{"n_layer": 13, "d_model": 128, "n_experts": 256, "activation": "swiglu", "moe_layers": [4, 5, 6, 7, 8, 9, 10, 11, 12], "balance_loss": 0.0125, "init_std_router": 0.0119, "lr_router": 0.00109, "vocab_size": 16384, "norm": "rmsnorm", "norm_eps": 1e-05, "optimizer": "soap_variant", "seq_len": 1024, "steps": 4621}
Below are experts of layer 4 (counted from 0) of a mixture-of-experts language model. Rows are named router (the router's row for the expert), down (a neuron's output weights, with its number) and show model dimensions 0-127. Each number is 128 + 24 x the weight over its row's rms, rounded and kept within 0 to 255. Numbers have three digits each.
Before each expert's rows: "raises" lists some tokens whose logits its average output raises strongly, later layers aside. This comes from a sample of Wikipedia text that the model never trained on.

# expert 35
raises: ",", " in", " "
router:159118118094114115156169129167122151108099159096145154172097138165093104123110131136116170148175116138116176128151091170162161086154129160116149122138114165125068154142136105116166129116153145075137148139136132152095105113128152150077123133123144150143095108116081157132103086111135103155164117136131081104111116136128161126142152118108122123119123101139131125146126111140117130141111
down0:126147166176135139137147143134109125137181153114139098110145116144130133143165148123115112159112113144128100117156098143124152100120122112177085117142096094113166177107107138112144088145091135087185130145128133141133178133158150176168133175114165105141137135123163128107089151136133118154120099155138152113137106148143116139101155124130098088106135133088154148151136151120095090116155
down1:137134107118143132122149106157114119137115139187089172129140079166114081138135140138098131113113124154119146126173132120157144119143127173159132111108111117118108122142153127098138094162136166122116058122124121116107178106093139159098142159132098115125149110101113130154190099138094098167113144148138158155164122121153122129168167119118122131083146084125146147139139141133151156154114
down2:130109115110160117116116162119106174159116121146170100156142104107097154109116144151125134095121099120096107082163132101132151122142106137117173156126137136093129143095092157105168158098135116130130143121142146140080132142123086168102161109137116154141119132192118134106151150123142125126121112118098133104132135136119142103113123159142134119104110144153114172154199145092125053115118
down3:142075108104122085117082135091140114121131127190168139123077131139129133132123157165163103100153132136147156119116172114149097079133150125104163109139129099137108135152079117122145151111092104105116095115112100107137092092139144132133158181127136137161130141180149087141156131125155102092117127125121108125147146134141133109121092112127157083158162101121120109107122114162138141132148
down4:157114165086111157142113135130112120139123115107124121162115149137129146141113149154135144136156081109110171079134128164148134127123126168081152153165114108080125130126118143157178093130145159104134112143114108169100104162099099163098123142120113132121103121159114116165127125113105152123146058149140113150101134127160124169109141137136122118067147104104090140153129181129110129101150
down5:111177126124120118130105150147078103128130135095158149147132139154136122127097141116103140138103080158131089142146106156086098121096133101115131155113149116170104134063096124098136154113112116096152116163105107158140092175086113165134130124104126173122192134138134140116143147121131142072148102132088124112114113162139131113124135109161131093132099121142121123156107136090123158093111
down6:135133080123123117152148134117130110120148115089113178138163146118103178150126118146128087147080143078151113177105155132131106162160093140123138137156115133150115106180151100161108142118087118166125133113122158141108132088113104132181124100119108100140083103101137127150148139116110090116105121176169122116120105127098123138124070112105127104142113129130132120141170106103125163151137
down7:136136154127107101147111129136168145145121144120073131073143127160172132092140098122100145141141125129108126128102110167134137103110149141162138112157137151137178109071126104087102122142101140108146161116130119102164130153177142087111154143168090105141112113127110127104101090151135126093137108106086135179124117104115095125084149146143143090140111095122137100139087152124150136100138
down8:129132130107140134110116133103148116053135114132183163102145143110131107132141118085094162096130172144142133113165128087106126146134072109124110129095141116137135100136120150153107149126115125146127144127128117128137120166162118124127102126122171149136112198127137128095136136145151080083130151149140155107137160167096126110106190115131137166189142152165143133126132088126137118138139
down9:128150122152126144164097135118137108081187110099120134103127162109130138126146126125097097118152135139111137124133115126089086130143117060149109104112128124159106104133141141140126177114136119154086109085154139104189136135122125097116147154099153189104111138127138121122146139153132124132136198148152150184122082132118082114149146126141131158169108166124127145140150124100142128151125
down10:100179116146164152159106120142171112145145179099151142120122124108125105166102113112125138124104152117132139128183136159134082097140141074110138126104141112133163111110154163113104127147072126134152110118140159134128137138134093153121169119128137114168154156055095099146113096122119155117133133104160090117128121118120090161111139114131147101158123154106083143143121177143125116122129
down11:110134170135157127147138099112137188122145178099129155093111153129109099117119170156143132121134102152129153110125110170147118107133099165129087113101147082125147150138138146135083124127133110130151127137119172139100120091136139113151136122143178137137160125101094138141158122115092137138143107137207099134096118104094134102121109080162138135172101148091163142134128119095125133111105
down12:040129120142140118097161140136116142143131124138161121123161121112118095136128090163109120131100132113096128119145125138172087095120124148161180190134214092087126140124101159128101137120135123113175145180163114133150120125117136125121166129122113129107141174155122123141120108111124120092157145139109106098131142125150115131098121121103141154129147139151121164138138139119105112103088
down13:104137134112112098134118151123133106094132137095133107133098155130122152121124159172114102077125115131152101099133167118075122141133150133070156146101108119160144131123133121142159176096133145142097126108097131127156119136127128084082099085073091159091091148130115140128155138111139153063132100157148160102137144130138150129117135149148168129137154155135138112105102149101130142137077
down14:118155115116115131121103096182124129059150133128139138167123116134130123134091105094173144138135162130131179178145115161156161124094121138124152159140104127110109116134114117126146122119107089115109142154152123157128141105157169154072166141163123146166124093117142124136128114107143099175146132143104097171145097112133114123145086108104181100142101122151130142155147136151097100155138
down15:128104129128140102106149142121164122104177085110124106161104170090125139071150155138154136124099176163113098123148149134107115126111137103124158155108121104177133123099158095164134131104133131158099108095110127100132144150104109109093136100138136166116138112124101152120129128094102116079174129118104167172145166177105127121153161108128173150150140144134145130105130083141113130116117
down16:118100135116153168121135087145119135113116133151169141145127144152140094123103137115119129166124117116095120139138121105114106125137120155164146120117136149119145104114133115112088111129115114094167130160112142114152115142168118126113106098110155089108160085174136135136188092160116170137130127090191105045123127125116138157125109079154134131096144123156111108109069133115162144151124
down17:137128100154129152121099154176123115140108128143107128125121104135118177092077121105151118115106153139164124125108166130119094167141133126109105116102152146160084133082101118109123148102156075121088106089148127133117134134079123097151100149130149191120142096175135163147161114133135093153109120108092147096108079130152108130136114134112153143105134129124145121147122108156118120092174
down18:100137110133134114114149167172060133124140125175157116123091130107130134119162114143141153152096117122090132117100136143134160117150107082143107126068143106106107116116129089118106156174144133141105104181084116136096127124147087120116185130141116089114145151164146142108137165113142158161121156131114106138105137143107152123154090086150103138144171131143132131132086112151119111119121
down19:077144110100129113145146160102121110124123078133126112072099111123145105086133177136106139123144125151128145120112146079160101128144157131083108108148118131119105096124138072116122154111159130159111118113122144149164099148128144135093099134116110138093113139167158136132166119137174099151142106137107092118138143109129150152132108121099165152146088133134110099102094110108088175159085
down20:107130103160164142102121079099151147108171097133160130127115110055125128152155110141091109134172148142138081112126146143146086159150101112098129120147132140178142135115146161137089148121140135147085114140092149133132090098129103099112142134128133147122118163134122148123127150178135145111152159135121199101133119124148135112106173100118112159151115115169123130105132149124144101145163
down21:127130119113140078091103120136122188123162143128113154150107119115154090164158116145136070108138125141157109086112187144122099137113122150125114196159149142163148103095114162138118132110162124164135127149099112152092135124120122105147118135100112157132159140113132141137120147164137109117101122118099175145121124091134075148124122129127100113128146143119133133136173140142129126082063
down22:152135138129077097113133129161120139151106105154110124119176123169159140107109110122109117095083116102182165132109156176148135144107127156142115141139165120085172143134167125117091157132108172123105113107099121091115157143094131119117114126131107152148126151151173094111129107129148159146105156110083144123139149098107090126148130126107116121161187132134070133132116132122133160145141
down23:112121127123139147109136175120128106091157153104109141173065121093123125127128098074126147118112138129111165183133091133199113113140173123087163128137165141145131126164108147136119142151134154114105141127188087150135108144118110141132161165131158122104118101145111112148122118136126150126119118106126156152119101135137106140125146129132190154125141140179135111128164164144118162153147
down24:143149131110123081108083138153122108158166139093111120103112125124150119132129157113122111133095104162166177126169141125093147117086144127145094119136113108133152125151128147116121172152139170131097164103062148133149130134100151136110128098116148108125125125165136150121135147164114146118079137151136160172150105137136166140116110087163115075126116111119145140137137186119129188132121
down25:153144111141121098122087130162117128117141100138092137123156110132097149130136116092077109128135124147148135176130115103117135131109118131078158130127126095126110087106167149139133144098127124180133077128113087152163156122144134129116171169143156159118096127185127133114155162155130066134094140142163119158144129134146082098102139131072114146128097104137142145143122092136138162130144
down26:126169103126146098121128113114123132111133127130135134109111141086141127169140140135154145173118128128105088103127128125070106166144142172123121190119123098139076099138143091164125141128139111138136146122157146120180160129142101117163101136108143168135100163073145091137135162141143155089113074151150109115125153155082113123138119150158100141165128117126110152116144103150159160153128
down27:150134167160132133118099166157138160103157142110123140111065114155152121136140109133122143136131142149145178155071078146167142145120157146132155132128165162135151144134116087117139121152126123137125142152164137085116117119150146123111085144177118164161109113110094122127075139123122147149172125091128139166144102117138162130118154148103172125129139108108113136183113134113123151090097
down28:164130141139082130139096138147112141157140139119099131084151114145123130147135146077116098128130154181134123113139143140092133150111107136132162176132124095117127131132106109120093120151154110121114153145161112094103103153152106173177126163165147121096156164041162118141139139149133107107087126187089127157153139119167111150148124108118125112102133119119104126125141161146127111144133
down29:149140112106089114090100109177135156125097154165152137150187119114138124150114127148103169116133125158140099128116135156136137139125100129110166137091151160104083132096122127165136106130151151141094126104103147168131155165133125137081117120157119099095103132142123160108121094131099103115079118212094132141174107138142144125147125123125163130156158157102141132125152118132137106117145
down30:127100108147153147129113167154139140166114129112144136111116177121117162145138070130118114138157144132131102126118105088186153137134162120153156154103181130163144135116104103143137156151096154179110149139130099116150154140167144111124137130096155146143132144106089139104130126111113133099132148177125146086131106142116146096120168122127102152184176159161108134161140108104105144092134
down31:088123170103159121093137119114137133133109162121118117113143134168107145126095154116162125145116147187107130107130133131118124118139117102169115153101148129120152105109115145125106088105080117136140107105106158083102155123100120143113116135158142154135152116181116112112111138103082141126155142135135132159110125214135149129094134104158154120138157172097118105126164083136138079094108

# expert 254
raises: "ologist", "ians", "sy", "ographer", " army", "rote"
router:128143165081124097070136136119124131132102119141160114169121104118124161118116161147116172120164140114101124109157120095167111110141146115089113156142159166110131119127153101156148114095115145090128131094103158175151112145106113115114151176121137112102159104171124124092135107124153152136102167108126159105085134152157116132094097106117160143104125101113134127115165100177103129160123
down0:132130127122117142141115115163118146116153141121104104112129103146123124121123095118168150114140112150107133140182165114119099146108088138116098102142105182133153118117111103115118112105157111104101096130095126123160142093128110149128112151200126097164127203147171098145142094103125141114115118120160163110147125142080119144127135100127165175115156174175093101126146126123161134143138
down1:132132112146109119119126125132155113134092116122130137109107149123138179127145155150131127120170157101133162147143098114139157168100125086119142072113182136137142108125136129126138116152110163116095132085107131170128122125124175118082101136154122100152161148131101100113135179123091157170129131074116156136121110113151137124121095073148098144091098099110135122063110123146144165131119
down2:112109142127174171127124169145120132129147098162127174114116118132147156139117111152102121158139133144118121119093115096147110113162186133132134115144137123120099154122101143183116088106159124125139174137117174112123135165150146135090112166137102128165099161124126107089150134181106150094132132122124169093106120131165178112177115165113122117094151105108145147095132142124163124118135
down3:163095115124121117156147143087148106082143161156158086079101137142126157153119158126155153146128127162135147104147120130072135123134101090158161068164149181114162156107125112136129115153182161135142144139133138132113108129113105112111153128150167125151142094121154106125099112126105121147104136098114122135105101104080113126139155136125135077152119110122130154124162093158141156098121
down4:125120120118119119090129136138147129147134166101113084130131100100109090107095134157132103108113095091122101121143160137141146086174149160142107112141108176139136165087108120127137154143117158124163153111126143120086163074108102135105132057101116146143126134153162129166163130113150104174124133106147101120070128116128115095141138107115147105143127151159157131107103166134103110147151
down5:157054115127165130154124137124143131167085141129117101119144090120140125133117136133153147159131116183158121134121157148120096136102148144118124117111122143167180121097089138147145102113152093109165161153152150124116110140103171130138155079175150118168078107113124151141137126145074137134143116163141132113121148184112132116156111127143097133123127171117101147143148100147125122121169
down6:146091134115097172143123149135087188150161115126137161111131115159164143118120130122130129134110131160103119153157141085098136138141132086124153113166140128131130144136169133130159135135132135115114193093135092131130125122121154090096144124140138110118118081160122158120164138107123117135133156089094162107165155147165138138168108144127099111126109119098204128156154135119098147176117
down7:102107093160136129147157163117142110134159142124069147133102097137135171149089138086131119146073141133131134161124115115085148114113131128114117127078122099152121107136095167143134147140101129087100146098120143116103108130118125121128120158144139105154154104116107123131119103161080118126124119128055127072118160150074136095113108130154139122127087153122163157132124126120127109166082
down8:140147125165152123109137143143149108136128132118118148120186171153103192120115167145133167119111111122103104152129165109135155143105083137126157117124091143171124181102146136086106111172150096168133108153151110144065121079137153116081175101132112142131141129138155143096101107126115098154122132111145123135088150119145118127142107092115103141118137123150100110160127138093122126125142
down9:111152132118170095134088127110168129101138142154124123118082154142130119137109127116112147111151151135146129176139176120154127132069098138115110113136148091160126135082176104127140147159166171121098116146106111183132117082163136107078150118127112151118116152107145154121118095116108165124118157138093178160118137133128110132099113168122128122126105126137146108095141099108156152140175
down10:132133101137127112164130132120130146154106094135091145130150191109145133108138073104145128122114096078098095169132136094156139102162123120138123115089098125106136135118088123127157153123164146140140140118099123066137137074146106138121117089096104146112109152182157119101112174139096136142142132103116144125149088114112101151107152121089110159120114136132114135126150107104183158121111
down11:173100134143150090132128126121174121094121136103153093134169159111157094091085112164148152133060110133136095125122141141130110154123131170109121105108063142134159119102087133180118124151141099127136090146100084147137115135147102117105140142165101105078149134135145136124129184105109116139154097138115090132126123147121133110130099120132141138099151160158113116142141149122118100109150
down12:155114143153106095138146129135102113130113180147177096124184143151106107097116134120166089136124123126143141108116135133167138137114101139125102141139138141086131120168135117105142112127111120154156122147135148126148129110161162137147107160137130140140161047097104193140117086129126167118123123138138121131165118125153120147113126187071165127126105155124134138151161160137152174134107
down13:102132116184124116133163101136170128121103094130150146093136148099160087118104120108182110133171109126118092110131095099116138142159080150124123152083139160096085138158166118103135123089138104096146131133174143102157142146128144127107135127117102137123138126108118122102103167149162093134115139138105128134132154120103087170126133117114140088167102146104137114125132170152108087088116
down14:089131153162161179118146118113131086103172101135160158127073119134163147096133166072117138125158172145124137118103144136140131142119107140120157181159169137128113145098107116114164117129107090140175106151131139161113146158097124070114117122140120129116113113096125134107111137137149074141158132112139105127112175116123126130154107118172118127116120140104092105160128079134132120116111
down15:118138157118118088140098123127136124125106138146134138116157124149077081122124096097118156096136154137163098124100085134117166128103113097119114119131167126144140080146094153113152109171122130097146127107134153088135114100141136116139133114121164116126192130099139079155138156095140107100100146143161104064112124100106100148088147092117148150128114130116105115130167144168147142124083
down16:127127099082127107099114092139125075127078170158114110107193125167114152121090125152148140146165155115144121149124122139154108142099116152137101145136131181134117153106112188151135186140139083120146100150153131123156138110152123088154110111115096156143161172099135087128176133116124116136121123139113121112160094107161106136116115147140125148111136100094122131154151143135131105131135
down17:162147124179101144150090097093150142129152094092117123105147155111128150159133142158140165126151142097114145083135122111137133154133103116126121134116088110115116143139107142151137123127142138146106141140137089134084165164135114115093113099097085139129133144145130129059130139076100143135116127113127124135092173146143140148157122174118119102079071171111176131127144110135169110105116
down18:170173126135138150130105127122091098088125148133108121126086131110089153124125212131124143139170099126107156133134119107112087131116089152118121089156131122089137100112083133166117142087131110133129110147085148095133139151104132122154121165127151170121131093142122089118111115144122134099150141137094103134094108124110082122122112111139187168137143150107118164128158118122133132094155
down19:109122141161129142118121180149149090126124149130170150098138115075148136092157120135132114132141111123133117141164133144084138157157104141149097088118102167113136140140120148100139151129128104123102105127138130115104130062097134105099129119118149138154124182082127098149129187106156150119107124151123103117138121133168108081148155169097069093135150149101113129120118152094124147096113
down20:168129123118158162104138144126148104180130168138165109162122130141086132126126127171135137112131129173132157133117164122132135146142112120141144101071118124130183122104143129122113156092134108119167145067137119073116096129146125154135139124156147126184129120108173095116118121109112124161146127111095114136127103160142114159169118146127103111104139184170110140115152108142123150185124
down21:143155116144144137139141129131156150158138161111134119141124136085172153124112114144140113106129138101113103122087142138130099146094150103112154134112167144116127110155091115124061122126151110127131139159169113157150167158125134109098108140104109114102147154132164065139136101138118127159154134125166118178146141108145051112136120092123157137140156150121072141154143156114091145135084
down22:108122144128137117156103077053152150156189133128116154115103148097139126153150142136124125151101145139157164147089159159132119123154132129128141104121139098156126110122165146150137122145131118075109134122156103130134106079109152143140110115134103102127096119114178107114066128133128139162161130131124088129121143119149140134165103181145171155149131131145119159092171097090128128111122
down23:120104116093152156160158126107121124140141151086135160174162143104153088148179116112155128111143108116119142125154142126140169132152123155154122127086136132128108070102119101127115172112113140122099115111118128163123131143111101170174108120102111123100145143088097158120130178127150143147102130134144146096141101153117063119139169121131098111115145161138083111131159107140171118150158
down24:130126118069174126150175092115171105125115153133084083154095099141136098142110162136120081104124174120161103143118120129084138168122144134135176140104115136135124130127157099134136108129107133164107133128128135114145100104123107119120103123150137145148154138107094155145118107102154121074155149134169116143146140134096139105153119117120138152131133108129090092144190145092080157146109
down25:161097141147141117103135109064110130116145114154134135148138099092141137126133108130125130129059128108133137112131116102132105131157139179160117162135139123141194110061178111155123124168120131162121146159155092167124166154142144100132087123111150136169149136149134107137117128130172147119095180136135163112164111160119162100118137136106133143112133162131134150121107136096131132136097
down26:131138167113139125104137149098111096171135119129127074145161159143113142106138070081137110135145137099126161096116131118137101131160100097126121118136112151133127140118114107125160127212162144130167125118138090114113160136119089116139091107141120126105110134150135192098143125110111119095140144169107132128111113097092141066156139136183166154129157134119118149138117143137143120150130
down27:104130160109109149137106130138106086085137163112140098116101117113167165116156137154128155104151128095106102156128127137116084131114122105099117117150148183158174125151138138133115102129137121128129132137089115138138141119150130135153148157168090138137204131159076179127134133124159141165136113099202140134096119135170120138106113143119131123153096105135125119112142116121173131169113
down28:113116128121096104112108098102106131149190176162107125145147132129180112160146113151140115187153177132132148167129104127121113127131144184152142122104112138128132097131168112194104121159136126147090100142128135116132148120155112133144126105127121095131080157155162152121128132165143088139160122115131149157131136083114118153134094140066136121140147125152112146085148146135108118123118
down29:135161151118144114136082099134069136136111097107117143116121112146116153154155141116125112128148124160132148144128141152115104149100125138128125170130146082098107100142156097116146181119162121145120167124122153157126136083095183152155168177110126097110134130108134135143112140193144159102102120125117123155118119149172123140115066135104093107125086143150097150145134156131167145137136
down30:150151115103138097134134147158140125138148158151128107156131135159174120106155139147139132157128148120124128133158103122160123135152137125101135133117152137083130125124149078138176072128101153103071141117147114172167128137064126136140162165147118110122074089140139116158086111073113113127133141095139104151118140105161114171116132171120114147116138142154176116141123134132121096142170
down31:123115131122118163144096187157067082121126120145147081118107100143103140108103124156099119153107129141132138121137140112079113066096132152143152133164170132113130082110138113116144119100142076099114130122132172150127112143110131140084147133123124125150150101107097128122121148119119152134132102106166133074120128126128135131147140107173131138087190135156118103176138154144107126111149

# expert 126
raises: ",", " in", " Australia", " the"
router:174144141106114138083152135151121117106108146095138138165108119146123122125100112144088133149153113139148133150132142103143125142126133151119101079098134185171090148115148143115110128107144141086111125090092136128108127112097169128073132162112170133142097098149146150093153101117115114106112142141141139119160103159162154131129105113136164112086101092098155107159166098178130142139097
down0:124121149105116147147174113117105090106115161102173179146155109120109085121114060156096183154133122103106156122130113141158139130125110150151138141109072162163128162150083112095093116140142131122177117141138124093122158105153167132114110118153137099119132098086116117151081114104132101106140138110126161122133142104126126105132182133107112100142151114122121124121137101137149124163120
down1:112161118088139160160155120170152105179119120088118148111130105148099126134054109152137107125150151151112157083100107149149131118144124117140093157150118118109138086139130140146115138111125168103136133132128133137160144134126120110102089148149131196109093133145101123120148134089139117173094106134142143098166120129112132122117134095110126162137152170114131111110086104170093091143158
down2:122152116047160131125138142118116149057111126108142165117121115143140154158116138112135114131111148144134117151125147133102145158146129125127136133093126124129124159142155107130113123095153111109087148150109123134131148138172093169119158179172118094136144112111110135197126134128108139143131115082124114106110128108117101145130141143146102106059094094154119124138088120091122166130175
down3:160130143116111106123144102143132119115137142063109117073100142176172153157121184124144077128127153172123096137105173128116126115165139144087138074135149118122134125165099115116083110126170144109133155152151150066111122139125135104115106125143130131126136093087186139161126124144112149116090138138152086119153136136121160162119126130085131156114135111104127138116140119140118132112126
down4:141132145158114077097107105145130139136153081145083136141104157120144126095136166099099137112113114136173092132118153140118070161134145121090108119146126129121149124119123106113173154116153084172150132074134140171158151133128153106147117099104093151157120152108127149146165145108090129107119096103102151156148135108098105185136104127112092128141125119112147150123099128119085160114111
down5:122133157149130093093132098122087086176115134124127098172115113158099122150100103160157126154136162132136124101141130156160153133121120149138131142118113107122145131182170106130130161127088112105161099144093146138069174100131160143112113158124138137125130111134158164100149149166131125167148128116099111153118147133141143149132128143092158101117139114103124177173164107159154094152151
down6:137121086148166122136156102137168125118178154162124131131143150134090096123135170127154079134109151114108124110101127083147112166157117070142134130118117124113106103119137120156130142114141135100162136086147146114156129101160136085116147095101135120149112120145089064131117098136186110135137123152124089119170180120127136087105111157092104150107149107118156130114109121147123113156130
down7:102089107096184117136143085144156155123107137159104108156083131114128156122131129120167140085105163116142158130108134144169109125118183045123076139113108124149165112119128117099143132112160156136103094117160106123098172131106125130135139112141080119138132100136126161101100126094151113128148140130161128102174132140141137128138150168111096100126111117117107112097164130125123113119128
down8:103124114130140132129120123105102111101139108118151120110125131093147115124114156122129136158099099112121115106127094114128121107193125152132132129140096130116130181109153084166122092085146129129172134110161151136126162106137100118136144114179174100100130129152127105148135114143121099141112072099136100148104138095116128103133139102094112159097124156120084108093102178133087136121050
down9:110174129168091139091125152134137113154120079137136110149137159111118133155142126127150137096145133142093101108150128138098137099088154118098111118134119149125167079140162146172100101149092131143077107152138098092154182155152149085159140116118143158107148125158132169091134112165123136108089145151111157142154143107133098146158162118145164125149166121150125105109112156137127145132126
down10:106184181161118168153119088135180117139114120119081142101159139116121114107103131139133125167121138126173094111159124096089129091104105129151112118094121140148146095120141167143128134146122170085109126092152124133163142156067150131131148108135142116086141146143090137112129135152141161128124137121157152145139175122136147128153125119108119161170099114159151115077129128143156095128130
down11:137135132121091149148154123131093146126129136134138155168144127165136127107140115150129165118128156120131142125128084134152149105102110116150119114107123115090107106128139186143113163075113170136109148159095185124133159117122152140095150117111138175159150095150083154129172137144173092153137097095131114117122110178123114121112129133127125120160047147144151148148114094099132117148134
down12:102136103147155146165086124120175074090115142173139129087133164111132142135136129150105135115090129146129155157147149123093108126134108143085099150147114147153099147133136122117124134160179167140079116103159129152129113162108140155089112094111110104106154158088126127133147154107127184145130105098167082095137147129094115127126162176109123110117112116137120138128133171104139130125136
down13:102114077131114103143094144137096135165137117104132098125140133136138128174134138143167110087120080135161169129114127105089127132093124140070101150106097088123120150117134115133097146088100162140135124126110134116132142166124135133123095139110108145107163172098153149169116107137092137086085112142118154143116127129144132133139135157115152105104187127080145163158118145126116124097074
down14:104103156175143130142126116089136157130164102139116124129149129150162141140156137103119133106129091075114185094130113104106150104173121143152125106100122162152081146136101101131109145081114119137144112132155142097170140123157148157149130145153080171096160137156131114143133118159121098090087088182099106121135117109139126095135153139127094131129185114114128127099126125147133148143137
down15:140160121156126141143119145126089112087107127116160123138106136112168129138141157138084137112143141117093103117096112165056129133073108148130114099122142136116083142107125114145136135117126088113140149141116150118128127151136109171137166084116138141120177166124109099165093162171093144094133093113112178087134143139139097150125099123141099128140120133135117090085132142117083156100140
down16:118127143118083141134115125144110123115121143149125088154140114129170148105135127186124158160136125116121150078140132117168107148127116106116104149161120092103128125132164092124120130165138131167061126140148137165126127148126112165094152116150116186086131151160149177108109093090160119141140132155167085096135125144125117150135135185137128121107142089103108141121132121117120152147178
down17:119155148102116103144155117143152140144109129161133112123131137151109116129136156145150106089155185074143121108135112131081167116151133136137155147174111116126089122117139111127141141132099093135114077092110121123063122141154121096136162114150121120107166102108137136160140125155135138131114113147167095172141161111155100084162104119108128101133119130167192133134162081133109140158120
down18:102114179137155126090126113132178140148100175113125101125120142108113120155126119136151161129101145160135096154152114128106142127153117128078186144156089109154142129118068109171129116122109113094134172122157098140149077118105158112091158171138109152162145105111139117131080126099129137101117103098107121133126120155080151111117138112109131158140130101154113109122102113138090111103129
down19:115131136143164150158103117102122125127100108176137112081144149138107103116168103103129121144106119110116099124122138122097131154103110092143089101108135159112170121144182156144116151150114099097165135140115092141160098120158118104166125127126132088077159152135135132145172155141118117170161125126128077166151149109128103130133117179084115121131105136130152153112142111080124111163098
down20:168078162149125100094126130185143121103129146116144085135124142132091108102126171115154093121151119133153170129128097110160129122138146134083163142137133134146049081136135129110117115133135166110130127096139142140145091164124124117109180145140137128097101084136129119131132085136098128118102152128106108146118090107142092140113144098162154128126122136130136090142155106159137185111140
down21:124110057156087124153116143154130128169156162110124131089142149105106121161084112106120145110137094142152120174147154078130117170104122123141117115104101126137106135136143150086139086133137116114123132182141102118114144132121122121115084154126119122153144128095162077162065122153156138135122120158117133100143144124124160169172111114108148128140155144147106158110117161140135129092161
down22:095125146068165115095108110131094124103099123125083118139116126130133124116097125110111128148079186146113152104147125164122153100097124115123072164110144139143084108153150125143127121146112110151127148112131122111158093136056172104098112077124106151132121143089146165109145144134140117070115150131135148133134179109127142137070146160133122133111145133145126149152128144107128132144120
down23:132134150139120086097117121141120167117126108147077130106133115171072160109103142161171114132099107114163175109145139147171101145105111115131161106125154125109170163150151135108137150152127146127182100100094130147122098082161076141124097123111137122158104089140115108144149125137142123146125168121088127121124163156103138115122102176123153142105112105104114139155159141131105100118147
down24:105115153119110153185110139119154144104103080091139114116147118132121121158142162113109144134131136130114094140119128159102113194163130168117149134132127100165127113115138149151117126125131139127149160123132115086151119127109097135148148109170151153104167103113100141083123136103098146103105130157072163149165124159165149123099138142141102122092168136157119096173088098077122137128137
down25:111083113194113117158106133129133128136152164100134141127135150151137141145121070184129104115130126179146123109135101148151145104130138153134137116140115123119159161108138168144124088118147153123104139103120115089156138142115122153110164116132164111127118097115128162117112117108183150105095115167130125128141135160084101132173147131102180147124117143117180128143141108080117118096075
down26:127111099171100102099128117102121098124103129190138145153144140097121110118156136128150113133138145137084130125129117122113113120144114125192119095169103082137139102119116108123124118114105111144163113095157147124114157120129122105158104103098118135139098119117143146111121095111148095147149127139161132125154180093198105157073127150071089138084134150153113155112104113145127101139151
down27:125107138174138080132127147164121139135178149118158130133110158118110121148103138136095138106147126109138122119105141149170162132136112140101127132125159172135110164128084116147190130144121134135113145173121113122119133167132130155080128115124080139149131102103116100153116153142142116106148105079151104075124146109104140127134144075132117186166127100135120071169172107131145126116144
down28:150166153109124104136151110124104147137124120153120073158110096125146183113146093091148146126091128136113087174141147105115132147095119099127098102117181092152147139157094110120103145098116107123111136105114166059103127092094091122135089136112134161114137111159111115105115131098147118149132093120143121146141114112163100149113151159140127103159164135163109151109125153162138153130140
down29:105149127096127124149145147142160162130130135116156125101138120066164123131152109130087118122144150169097133155104133127171120189180153093144098097098119126132104098136153167102080165145106154084108108092128118129142144108087119114087123118161119125126121144148137192136134121108137121175129171126134138125133122137144138087136148126124095165132135136134150168129104103136140096138165
down30:117116109091130115129172137124165149163146141095125109133119113107140113119088112127122131165112157121110181125146128157159125132133124092118154112080123131122128145154134083183137103143111113125100100159119061152100139094138110138083120121134135120152097106112138149144144121085155120110075101130158120105095112105123158095154128095162124148163154128125114190109143151106115104171137
down31:146137104125147101104159115122168125124104103136130122097116143124148170140155165082116121154148120140119097128141151146105166113100108147163085164113137130119146118115168162065102129169083145107094138160114129088146138104149132120156112101131097139125119127171110129114125140144135152167130150158120135147148118130143164131151141094104124162191159113123125144135162115146171175156088